From a checkpoint of a small mixture-of-experts model trained on Wikipedia.
Size: 9 layers, width 384, 78.7M parameters.
Experts: 20 experts in each of 8 layers, 2 picks a token, a softmax router.
Below are experts of layer 2 (counted from 0) of a mixture-of-experts language model. Rows are named router (the router's row for the expert), down (a neuron's output weights, with its number) and show model dimensions 0-191. Each number is 128 + 32 x the weight over its row's rms, rounded and kept within 0 to 255. Numbers have three digits each.
After each expert's rows: "comes before" lists some tokens at least twice as common just after its tokens as in all text; "raises" lists some tokens whose logits its average output raises strongly, later layers aside. This comes from a sample of Wikipedia text that the model never trained on. Tokens count by the router's weight.

# expert 5
router:115145103131125106171115145175137089119142123130145152087139120134134185104111122135120090133138121183127108099138113133082169083089144121101145120074159161117155111144146123127140148101157134155107184121129099160097089085098080098127147125096140119104160170167113165150073162189149129096132134134041161158179129107101080057143137090167105100114094160118153176109124140168136108135121138147164098160060138116123149104103080121137134141127088108155143138080161157125157154150149142123142063126120084136115123046191134085171205177108125135210139177181053120165104138159100113130
down0:147107123109142081101133176158165110134152022116119093167108148109145136090119073156130147174138154164065108109153109084115126088077177143108126079122093099139099093084097140118154145074108085108094138122122080122148083118103182117087127140099092142106072152119098098146083138119127156119210105153097096116142149106094101120159138130196105130167143089152115163131096102116133070114102079094086117122127110134109142134133110138169096239165090164098152160129130196119187104105105106121112062145132096091063122096138194108115162095173125108123104154151138201158092074114106157081
down1:128147158088133165071048104165120121187137110082159104072111180057199204131158139175109138116109156101170122170179146170062190102104170123150140072121125129141128095133101176106132100127142117146144174165144069055100092113128120087106137132113118098144110075164120154151163141129084096134091136110038178078171156110111124106139124158138120115090146110195105109114122183189163101105151119145122112107141081131103122128106088100109118126144190141136132156149127161124103127111103135201146176083140122143114082101193157071195098131127137009118168103098135163165146166120092201144
down2:123100143190139149143174162103091142079148133112151161059113163135119114153152150146126166082089135046180103133131090097074104142134144075166108142161100116123146144100180137167125155121153138068176175122104172175105173143142108108152099125138129144162141109130149127095116107084120103160101133183158137084110130165171129145156103142072166107111112102081113113109083121117114134081161094129110089174139119127118085118106126114138127118163128075189153169149098134141089077143122153103137168042114074184124095105120146140100150096161129081150088177088169203128115128157146171125
down3:147103100066060119106089171142089122189119136081131098162137169147154132116090141108124098152173135124169124064088177073156107142128122147081184134090166141147184180121067133159135149186124082132143192144111083167191129181134143105147085139164168149119162106173181123168148115093116137123112139134135169130178143118161162137180154134146157048123117058122090167136195092098123184120063112131059128169149094104111105157127121090190107123129157129135113111151109135124107130170135130153130108066149100195090127100080133160151083128124117141140157060130115129103129102168103157104
down4:121110096063121106122116127100160141200149123120143110097153079078122160102188100108095116109136128086114141130110078107131136131136099161142074178057103146128123084115135095091154147089134149119124174196107107120177088095079169091114145084123104104110115080082086129134149151098107126141178163091124151120131192116138128149178117181159102106161165160119083097132174136081141183106187059113139188136098132172132190092090135068174097143138149117132144190175156122100160193098211122125102108113108108106110127100134156121130167111174150167155124159143078127097164090144174061099
comes before: ":", "\n", " of", " (", "00", " as"
raises: ",", " of", " ", " in", " and", " on"

# expert 4
router:100169190160113111136133097152124163128165139183134155113148153094078091157165147141180141103098092147162129048132112132150098109146103135130132143115187117121111121104138108130124153100099110122127144090114146122095126167109076080089180151133123112145142080071069047092151064127128182093120091160108123137080122128125092149116139165122081156167182127179082107191110204121156078116096129144163106141100141113102121175146212085113165117128168123108093124143211120119115119153089116168138147110155130081096105130163153118125154149171077147064103154138187143118143126091048063147
down0:143141090106117155107162150134115128141111121157104101144138123152139140133130088141162125137158070072185125091131131131115126135109151120069130155147089154128087134084188094091111165099113122107141160097123155146114137117154092130200062143111109124071163152142232111148156161165134127090161115090090180112138081111109101173204149122200113162169158121102148157167094185157155132085103136143106085104137098178067151103123127114094123140180129138124123110137103182188131106073130119130102109091114160075135158073117160102136121108161085098123178128119137087134094115150105136141
down1:108149155096144125081053115148072159139139134195145128189099178095108194101132117175097080093109132097149118163065122105168121102164154090121127189175181150143148130157112108156136050103101098103115173133147099148099157116045139128087122108096123127164131073137189170072154116093148134125135141168146149165135183094137087122147127087156147122168200151101078163131166135151085098093111158106141115138116087084144174116133114173132141103118102142071162108146151175097160070154134139153146131128176163166125126143123137108132119181120151152136071116138121103135126157112147141096
down2:130110176101072132114111179156159099144169111133148072126079108144150156128069150149080157117171167165114069125109150124114110154136148157130113139168173078135096086119141130102124131180140108116072139158101049125134067109079138165142146113183112149143133115066114151126184120190155111175161135080151162138152135174074125143157112178136120100082066108132137122123115185139128101046138149127100170120129092095113112171101117118125089165210147141117123055146113151100054142144164164108122137095129096111097132159140132094092128100198139178143051136089117100159125172192108121157
down3:118137052161119119141115108150084196147113110186090157124165167175164170150132092120184138185149134109178132147062089167119124112115070122183163156149078123153145114117153095158172139131108107133157142078128118161087127161095169138149106159140117155085152193120162169109123139123125138185126115100166165075135119092126150171117163130101128149181130032103190120111153093081142102139173071161084118109139117113188136166105150129140136106122128154114140070145152143105226099178112081068162139137089108085109126123157137167139111123135081155158139064143126157165153178100149086093
down4:098121145076182135111132152107140145124126161144108108143126157076123090101118116128117145167111104129104086135132140172151094193137062121094100107158144148132114121084097090176186149186058081174165101091148102108094103146198149167114104106129143179073161139108060109128146142133168126116107123131102129190145114147067099088155055039161125119130171226088114140150120121146076139178085079172111133156095113142104155166117161168137133192181117094134134134120095065100093167152126105134094118121104140175091079150146099071118130140150153105097126074150144193104106133158066160102
comes before: " the", " a", " was", " been", " not", " also"
raises: "n't", " just", " the", " not"

# expert 10
router:088128142116123077154157154127119118149103113125077191102129152131173092093194125104125090145151145068134090187125161115157156101141180134113161100066167113129150174122173111126122171123100069124180175129102180141132144112110091078126075095085138170101127148122126121128111081132111123166109104135161144155039127079098084117181126145153159132084105118157173140111115089150106172136074178120104149144115138104088133147098079193125149087107144124192161096103143153068141086148115149102140121114090129112131160128087121115135090156108117137157088118141165103120137122065132164131
down2:142087098062104102179111128109136110117144122153148136133131086075118120038148144148211111134153122108160159100089113124110143119087135106167160120155170137118149177150139139145143168124168154119155161111183107160147021053090145147062147099170176164134117175115173121129062143117158114140119094111121173164117153162142159095155161158095169148161156151142118149161129096126137128161064081087163148111135095132140129140088134169166128127168157145107174116124077185183094130093138045157151158153147139154159126146074161166198141194127133138107114101133160163141156109086067101175
down3:137122140123100145068153220118159129198080046079088116175113097115091132123135076132150156157143169150111117181167136135113089139095137142067128120111098178158206164148165104170113108117104089147114143091097117156137133111118095201140098149131125154131140120137110177123090152110143170186134118123117084091102138156118117090166120089087176158148149113216104197141112149091085103169109137101104179113145119205181134144111169121126151156123113108108078130076129124077082126112151098148027102090114075147174100165106172158112130115143099155093114160119138154072098178169092139143
down4:115124119143149099148124118130160148173149113117039108083106115116133127113097115141117125078170106090144082129176144178125165156135193151092143092125072139142176124196128096141132107142130129192111134134138133176108109135167113118151095125140098160152150128177121125123125153103141170122121166196126132093178117154111134073117115152069176159095107094164101175143124075111175078202161207059110120155110183091117150098144159111213154152145091113134149155133188158144181128139106131090155104112149083151125079173093141063109118130138115125176091173120110102151164143145148129133
down5:158131108135094122111114151154091108149083162035202112124113099125119123083154160127086114121142169177117123152129165133148148161170147171148099124157086091124152137139118176185183124114119176146150154052109138149058096051177146131119158132132091200147113126127123065146115050100166149091148167116110151099126212133060153148112098065118130066116081155149117033135111155115162148129138088142165111147127127159120114138124202110147144097123122122131112098071149133163084151046203113199100141123161163132154202117186117090124179179161119082116109117137083168115095135141145134095
down6:144123099109114133161184052132097165110151122169181138075135125088148128176192121137117082099109123132140146107201122162096105172174132165190076126156130165146128122171177123087100176152075142155077151120117193148075096144097137068089135105096153168163091109118130090125161099174178119202094096137132156138152107145150185202087061137166110083090114135145133107096147122103111184128137119155132085131124096110164119176096059176151168110120105172129096163096108165138113081123138086156137184119132114150113180140095171093086147119125130209117179163084142105115127128091135149112
comes before: " The", " ", "|", "==", " He", " In"
raises: " The", " He", " However", " In", " It", " After"

# expert 18
router:103119141160180173087131123095175106167070075149098120179095094125145104108146136177134135131117061211093066157066136060129066135110118100143114124174060128153078076116076163205170104116119136133193078177130185117133150171112113164116121124132092064089140144083123165156106150141131151142114095189137126160151190109139109099147097082111093113127178174085138110136188120150167117136083081165088184148146108117131129064146157131121152131115167154096119131148129075128150152066113093130105155200187118143163090180121096131185080109157176102084121089114107112147113062130115135133
down0:123161118131170124165131107206168124088126134180100127090122137104121123075145075116184110113075123139138112187197150147169096118178162148123143138106073125112108099098121138120135113135112132200129124134144132170190112088137119056088132190112089139100158145110092105138066154107140170047171100119094154161117109057086180118167110153101170075151164151132101116117150183096139164097114127171122068148105136194087113137143145092098094173146162129050178152125128147102087152181122175151156135077120110153105158146126144173178141126117131159096101155123161139091102107121148136104
down1:137133138118094131117114173153123125033120125154119169168125148139125148135130200119088086165081114133083145107183120055172159202119100128077127155136138124177157087087108136122131128134102150146227129152199114104116161179135160122131084089078129109130141167135102127112156109114159142130171110135171128158140140093158076125135087154087180177125167134119087115165141098085133130155199149077168124106085195078158178111181140084154116149143098150122173074113184160098124115139151133196118147096090126134141151134137137111145129092096143149121152129146216143164130102102105124142
down2:137097133152176078116094104112161123104116193148193075128142143134194186140112097176187123101106133156127132100067141124094128145162076127181118109133154141150151176153145208074098065140091116184083154131117184059175122125112191094159159095120146164177144160146138150147115098118135115164119090105122171149174154142140189139093119139132133174147097146144122111184110189109192175089115126091147157142110172179135058088153186141130102126091175103164145117166086150139108166112141107094109167072131155102125113060119159160187127174112119116109125178116108158142159197122089107100
down3:110143136131098133123153208097154112119151120140089196104131155107160094160141119148183131116089213148118135163155125110132124177135082163157136128112140029114158084108093205174111122097086144101158099127145117151128148148100112121144127163151097122132058110116144153111171101136144083096140100130135128172159160124181120133146168110173079125088144097125178087130085078171123184108141091104090103095117094130206052136136128094104111101145113119088083118174106081154149096135116096151143194083122096149158108131122156136123129150112189164105114171119151136125111119124199133134
down4:097162158090156098124119132095156114196112132106070141116056090098135150118100056127150110122154144117178077140154126114128127143127159165116097077142119123097121148200202123107139169061110148108121120084188135093143136112104117123101068162156098127094084133147150170106146102145216176158155086132109143148179097140115147182098187120132137111143153103121070114204129143116135108160091132125077100074106086112147215198132170111079093134131156178091105139082148086104160091124103090168177154116142102141081153110171111121113093143134135157070145123130118106153064126107148174080
comes before: " to", " in", " of", " by", " and", " for"
raises: " in", ",", " to", " and", " on", " the"

# expert 0
router:164162208173164147141164148141095126075155152154120114148121118156185115136076052138151134115129137070113116102097094133121183108178149078120125144075152092165109180134122087052130187147155135170099138085103082122112063128114197160115173130133094185190125136130134118160150112196075070138093103109108164161156165143156124145093136143145154158151095056183061131119175101095118112149150133154164166134123148134187151132101168151104097076144097128087118087115136130090181191133138122143136067123183113164166081115091130133070141182133098167092121085174121101107124113165150170100
down2:123162144169154112130113144168126170163127075162094079140080144175145078121173092101141122114106144151153083110170149083115129181085067139136101098172135062137101132159170128117098128130164156121177113089124113122131130143082132140104115163146141134143164127134148110177148094137111082163046129070127104156137100218159124158157123086167178127124124169099166125134122160133114142113139169110093145138218069123132126130112137122099122163127102100087078090117119100106170159113107181072100110112113200151121142129081156167136115091146181098130151152123173144112118141117158170154
down3:156134131151097107107160126171139142116112138083102145100181152137148146182188143123138140140173153141105152136141142152193149109100112125190103145133099147126114129107070069146118171216073090090104176128092158118154089106188124169157108126133113132146203141121103090118141169160151109118093095160154169124153160116112175072106107177068159167116098053132086081117117129058104136118158067178100124080139131157112148096139149127118114159165153107158057172153201144165170123126142145117193184094072048169106080095101117155146124113099115118157132045082098096115128114158033121094
down4:145159156131150134164137109148100109141178145166179100141101226101158091130158145138108114117091144124163102106155148153172109147140078114158142116100122153127141110082096144101140177120172086165147122197127124114160115150107101171109103149164130120145176166102177052149102120163194065106084197109133133134129083184142145124126124134113115100089105056180119086144167116132166185172104159199119156146143148083105099110143136123135108166161089132101156133116128124114139144120108128108111107153094076117120120200097197157093123138114072139082117093116141176063097153134150114113
down5:123125084136132149110145105137130148138131128095124139150092128125159130111118115149119153147116163122127131165057147173117103079126123174111188158105174167143149134152112099149091160061118118097080129109097139108154145149103085145153127160177079165075118038171142131078162105137120113181133203150134145097113120088145157143158186123170059131103131124153122102146163102106091098193151147188123123098145171168179086114082163170100147117140156105099118090125098093162151134178110075108105148122075102127133128097056117080093142153145090087062127093101184140158111107151107175125
down6:152156138138178119063139116141087115130146133083117107166126184136159185113141159095162112095121141188079168159150150178146140074073158087116156151159177182148147130141112142108120136173157148154104193103128122131137142128128118120123170100120160121149084112121110146140166122148127148115115090140065102085148128119118096164132124105120116130102103101155102134088128136171153114108142156078182206073113099108182153105152131134073174094138087091136092163142134130093108172158162238108152143157110104090180133131083107139143118130129059111116130104127138141148138119152137111148
comes before: "1", "0", "2", "201", "3", "4"
raises: "6", "5", "1", "7", "201", "200"

# expert 8
router:169083153116174100145172104128133092142151106166114120173070140106099103110132092092139095146100132171124131117073126121131166109126111046098165120082132121135149083116155133118109145176105097161125119096164118132105101188104132120129108132119142097129112132110120118148081129162168170128102149096127189107130172124131144151073127156078135174149103062140121100081083078121116156115112125163180080147203138090193102162108088183167139114152148106184135101158072137132131168127121153083122210090107097158183184064095137099116111161067129157105121082095155159104100159215080079108
down2:173120182076185112127119106110144088184162182090124098091074095115135147130133148149180156126135125127103101127120093161070147155119136064168130158171095153087121137114121121147083098096067126097155074093107147098090139135124170096119115107161072124110130124140069180116148134071133125108108128119142123104110129126193134088049117090138140090092133095139074173161173102133060143120146142149117173124149113136156164106119157152109151092144137134161085139129171132158107135170128111151076140140125125120128165171180083110157074072114135150145128144111125134082070145187148152131
down3:098184099073143200134152156115095102089118087116134136162130055164127149133089149087077114127136166169058132182162080144097199053219105169166127155125158111153122182103086117164154134155173140112082106127122132143162143152085136105121148096185106131146140139153149101164122171116119090143105120147133134075105082107071120082058077185163124136130149141165150089133166091104133123067121200089091114142115054112132172141153124113073101144125186122119155134097153159094093106129146149154170138152155132080107145060099069151154060128123107189145130100135088092096138143096111139095
down4:087113122106147081029127156150174170149152086159142139131106154171122108161161119166097092116112150126158110148134144087140097163120073088134133108100138116171142105174159152149112112054106120175157119161129091137143114128098129116184108110175133097155115088071158115185173149117059137118130137151143112168077126150196102155060098092128170146143159092112125149127151150148113120118162140158170149102158101082162079161117122121136129100123190094108089106141134114122110118071058106102174129174162140196128155099143087139068075113135126149074113065117074165126106138098148111127
down5:141078159130069142123132065134136141150085123165125169102088154161127104116129150108100127115126116159185082144147085117162142189178111135126209105109104133158170122119090149139139120139166093136158118116144108111139137133121122100143056193186142130129157166138198069151146146124112152129127128085111157136130135107127186129123106126091195156128154031164162132128087150119089146086137146132120157124159136114079104129139100160154102107113146128095155109137122155190133144094210167118098161137078158131161147106112174071107179174098121088140110125124116122096128110137184070091
down6:181152084118134145146128167125093114102054066114168061174112156098162154166114196171146117139143156138155114118109182160125148143162119154122065114145134116137119148161134164139105123110163134103169160155128145203134126100094147117168097086132140122136170102104083111089086092083177147110109138098184148131158113146125079119101125120138118163146127107204054062152131109074160091167134136119162132161098131114080139107166116111160105132105104101153157123149072117155196137087086128159158171142134129118111122140083115161111090064101156147152143123090165172162096152098199133103
comes before: " |", "–", ".", ",", ")", ";"
raises: ",", ".", "–", ";", ".\n\n", "-"

# expert 11
router:097130119096139152143105119131128132092157144083108164129093100076101215181176181187135095068106138183105157090126128123104161101108121126109143114196107137115136123097184129122106150146152128081110122112106136115068116193113094177167118142163169169190129141139152078148106112095169156182128139092127144116171209151108135141138171108077163107143140150169139093150093202119152201134144188145163096070107120079186147143109152137123092129129092104089135119152111149112153151125165134156163171142145132152132142135175135098079129054193094112137132100165184102154154148171143154108
down2:158108108132097161107166113164157108127128062110114139138170073156131093159114134153117094119144105171104129147143153167132115141123092115176081155132102117121086147105117142144104158094135127146117098122197148089085102101175156089151148092150050090081104126158129089172169124089121132164122134145147180109084157164170090207098104140102129062112125149099175088104128154175105108187148162152154149124100131093107172201135105114134150091128179117118153160130176112176167133114121060119108077089139136140090168078084088129158165175153170171179078119096127189158092162108159058065
down3:108139144135135129125073157142112091102173097139139149149147144129068118135107151068121119126171153164138160110133134101130120147082076114093150148093138075079118084092106140107116161130164136115139151118140110154115112094150094114137142118147163133099141133084094130146064141081125123206193145120105196117120212137161113126116195110093112113092170088123092119122173115132098173091145166107074084114122130164150082161147159109103133162167151139117134098096086159135185131123113110149154052199103115150087127055116125134184117107093099195078119171181143113184114137159082100115
down4:136164190135149137110183183147114145132142169127147117122088133076137091180105131086122137140106121157081120168119184123179149137119133111156106143135105116132145108138123122148094089120090119075142090140205142086143077174125082102173174131170152104156166153106131124165089146209143161088121131134115128142178096109134172126082067160116137086151162132066095107110148135125102065059097137102106116095154125117146090113129157182096096150082093064102075120107071137124141137084189158205111091091186135181097141101162138148103115174169142068159115151186126099142125130177150099193
down5:067160098169101121097115121091179092112115127162180136163175184133110141139122066117078153160071143163107089121109149110050150116119135189140081118155136137140144139085118148124116086121106133099154090198145089106155163106168110153074092093134142131118171171139097160157129097119094081116079068127134109179079155070101142041137184134102178132137113233122131208156167099117114129117101152152154117151072169126120136108152124085127171115161190133139113183174214099120170123098072086061114130111177103132112176142158063134136125148097129118113109154108121139116138166072094090133
down6:119126122196162100166105155123158071145140201138088094100169114141162074179149122133141156177114209139101120106161155203142192112102096141131196116081110124132166121189103110097099161125137125106108174171137147103130162110107184154178084141121114150117152145127126118123134157093123143107077134159156162105117098127075102072140108128157179107120119066149115168178084090077153078080217115105172117124083093142104131098085129101157114099105077109183151103120071169145108105122134119129103122125086059116106123172109159143077111077106129172137075194132146106097139206147139131152
comes before: "-", "|", "==", "The", "===", "="
raises: "|", "-", "In", "T", "The", "==="

# expert 16
router:128111076135140149118073105119158187153151174135094093043126168125152088080206131067135123155108160080085147115102144151083115134137135107079153153048190057105171105105119121082087096140141181128103143146156097176118137124113150107101108122117118144063128139128110046094119159082173078156119133143149127121137113128169189150182123164145200103090085145127143181104108128124133130126174094104183174141150150181108152152184178151158116075130180141147160130126120103161066070130118152095122127131139115143070149104110084130123122145170105175156144136197138158127138167113152114113
down2:088169114127148132124108145095144114100128162102037072147119124115116155110103077127125088090123124137181191132120149141117148192142108093191099165113191139097107032072138183110137075165079150110094081126098147121120139132158133087126115152080116149147162105134088086140079137061108163080149090163140085105157147132129162106156079104151176157143168101085149115126138130152161136142159140142150125141207106147112119093142081136096177113124129115140119134139127098127123160085086088112147121117124102122058134049090148133085149142140132176082082109075168105068110171066085131117
down3:109103092125173113105111140142136156114180139083118136153064134074129123102109112151144132188178113148120058130122138171109122107170092167119125105109132196177152162123093144171119142129067137131117124175083128193094167091126129139133176112137121182112150114164085174148116145073108135099132199105130126133081130107210110097138132122120144114133095165117163168176149138079120118111120154197119101105109089157138083130136149157127150054177130035156100091123095088107146095103070089059202072079092148152145141158173140094150105137110099125127147116098153162169069100123155131082
down4:183095110124141141133120130178090155150107164099085142087124143166142144096089164146105140122145079074195118103147107129139169115122127111136103154202094157109118139207129136100163170149156119075138134073117118077108147174075135117142121123121134115128149154182101136170148167137098147141120154114154166118095133088114077138092181121091154193155141133056110089085103121118137140137186089131127175117088187104096121108102129125117139122109118078213132180124141166038100152153035168102103180155157151128144092185104115199106081131166068152111115080146145093152203124151118100098
down5:087105103132061175173169122167124131070123082150173137144115103124103119135096112087090159182175116126121135103139145096089137146120175148128143136098167146093133100083145117115109157096181112124104158082150114090112121126186110124125155135133137147105112132153150063186106131179137164121104138145124119101159112119118140139140128137195158133102085060123103115101126164180132156120122171143124170188158131094122112140070110094078128143080112125163172160077097093140086126227163102121123130178171132098166132121139120186117087084180085124161132162216106090111150130150111093122
down6:171103108181145130128099115089119132137130144141109133151166161135110156175144131120195128102124125127137138213120139126135098111148094206143153084104098173179106128168150141184152152097182092060108156130129139120102104127144100174153125123184205093148136122109108137117140109122189125111092134149126149173137211099072115106118142162147189129119140087106111170125128125162153129119106072133132120149082130106164121104147157150082168161137108142151186175163132112143119186153142177110137118097090118164186129187110116096082121112094120083117128195157112108102145134160070145125
comes before: " |", ".", " |\n", "%", ";", ")"
raises: " (", ",", " and", ".", " to", "\n"

# expert 13
router:175100121106079118116159098112085077141165086189131126147153111149069136048033113128171128165149141101125169185155096108131140141100159102114125076088071144083114124148104132191118114110105130079116129157103136136147129113132232144143119109115128124099112122115133167165117134163097222093173133137107053060107120070142176159155110157119144090129142163135094137133178090088135145106155115118097169127066142174108129111147115151142123188167166186091129142130104090191129151137123168137065123176134185167086169161128088095112145143114078077127106157105121127162150121124137142093
down2:132174079120106099074096063103107087181125118134136162169132173087090138127180153150136225125131126128171105137115142114143134103159072127099153157142122157117133115120097181118141141128081136098113139132094131093168095132095070106113168193133096151144137097171175098077178176139160106173115215194165090202126155153150106094157196122153127193087154094118122108108134100177119156138092159138119144126139106143155075099181202118109170111112166156156144145130139127135117083096146094110105170100047141105085193084174105138157120118121118096106069117148144155123123104157107132114
down3:124149123164081154110098180132163111086114135110166071112150120140123153120184087075129139122154150103167165149123040138140145150096095083170139150087065087090116160140125091139122137131186123184189108144184126089119119159144094123143141091100162138150150101122145134053174095155123110198114116176145121132149155094184135164144129069100138123131052042170079178161136093107092180048070108151129142173123176114150086124147113108132124209090103089159113114087195104146067070139130146096110098187137128148125173093161110142131129132138136165117111189153111098105146100069149170090
down4:098111123131160121147111110103170111082113126139128175109063148147117145139141139126122113116113108161177107123181168157168138153091100142133147121165140159152136124157097073171137102100125092071106149148105171178132135165180083095135069094153058063106103136089133064120157139129139149109054086161128090112129190132115119130181131150128195218094147067123081083099127147094152095158118151130098101153148135152129113125166118152122176129230124154081103118156073136138123097118126072084145134155114208045136145126165157073170154147094119147091173134135152155144153115160125059138
down5:166176076129088149117123116157114130094143154121081137105172141152132100082182124106135119130181154127128147169154096066080071191147072177071096110188137096148163084170116133162152126159162078177135083104154189188145097114107162146127132095060143132125118097131147135100129143149013143167136122133119155129131103127125183141125127083160086122042121102126105146135089095103107119075156112096121145182184122137149172156109127112112092115127130069172146096157189142145096129145095120140099144108133132153090152150164107082094118091090126167103137126081171148169125145118142085135
down6:082111108126101187135108108109137096109083165140124130166118130161042155122149150119141107058103068133085179177138114135109091165163128158146102071158075064082153109098159133096140095136085122122126184114123149024158115140151141150116097114106186134161185141151110119118168139192182132176130151126124106143183119072109159106116164156134227125088157143182095142142093107175167095090136076113193137122111160157153081144126129090177147042127108182170145107140178064137161194152150112081160136116076104065124094103132147163120139135135145150161154100144098161123179127155162137103
comes before: " of", ",", " in", " and", " for", "\n"
raises: ",", " of", ".", " in", " and", " for"

# expert 17
router:145057123161196090103101121085100038162084168100139125126127151177164135112175108193107135131085094220104117082141151144211108091148095155102101094185077111140053150098103111106145100072143085163139134099128178071115149084178081141136145132090130161161127096138069194068140134138102079159135135174188078174088150177109117082137126138147123130133088177120141169096141096085153078120137107160142127166106124066088081144106097097147151089106185130115114093076130142177140105123198115166129116141121089140076082151087131099141128052160119120127130178119097111092165094049129150178
down0:135087160138041158178111123139102093112141224163169117117128125077091131117103083096108162148118063148094140105110081141089136121142123136112139161122080155078120099102127100129112187109074174155120088151131158089109127083116150243189094149152135149119150165124147073143159184127167161121113115084167110162165157124125140085126127152138135133109145119123152112151175149087106139085091134159121126173163130187105138161133062134114094119194108116126145066130144140096148126146127170114145079202174111148137167118093138111113114114187165140140143105133062122129173118094159086141
down1:092136163107085143090080095125129120117134119168113064108134109150150130170114103162139115136138123103112119150146142088121172193148141114127144131064175131151133153163099116136118135152136120106115114123132121125135108146103092133134079113117137132174066061161108060159072173148078217092164120066092084166152136113119094071200132112116146129162124117114159136095118177167124093139173113082136105107163155086074091117085113130103185142209135094116120101111133145142083134140106167164138130086156102118127104120125126125156177121073095094152075150113164157065129105119114112077
down2:178087110069086142145120134086103098136098137128125142136099105156155139118119122146098144093146168091157156127165135071193181132117124178170134106213177136130117192103044080183125172148091145099115108132143158108186146099119164088055154111126091146166121200098101109107144130110138157190113146211122090140084118153131141119109117136086161114152119134168107134123117140130158097176129111099125085087206101168114080116138120188166094143172151152099169096115146138161049153156104145096090115134127126134189045119082119161111121114143099143133148157094101127115059130102158101133
down3:079147189137083151162128089141160181161132063125141108143115044112170184118117137098164133103111119102110058150162095094108145100099158151167150106157147168150127157104107196106102102081135147167166097142145113105171081142102118159059169128075116080166113160097097138128159101100169116159195130102109115121090122162086090222113131145174077128135079063134168043118206094114091074114138157129170130129092136156117120132173122167179115132111115115114132122104134152131109150142098158170159146175076191148169131136101076115133110078179089151091087087111156132124147142092139156151
down4:114081096132169147154127128105211084133131134115143080104140159078126139153188114126110132128120120135113190110164125127139127137105096104087095134117081131103161137128137042137155128097205158155160119139079180129132182113146180140129122117146163167108157199064077082099129153119176090118137149146107149098174107126067114057132116124104136129132147108179118107160159112077135111104073141152147129183071188099025184075122051088123139129119113049107105091142145134117086127118079125140162147143181155166097105139149174123137179139102172125163138084140121111202115122120137103155
comes before: " and", " the", " a", " he", " which", " but"
raises: " although", " the", " which", " thus"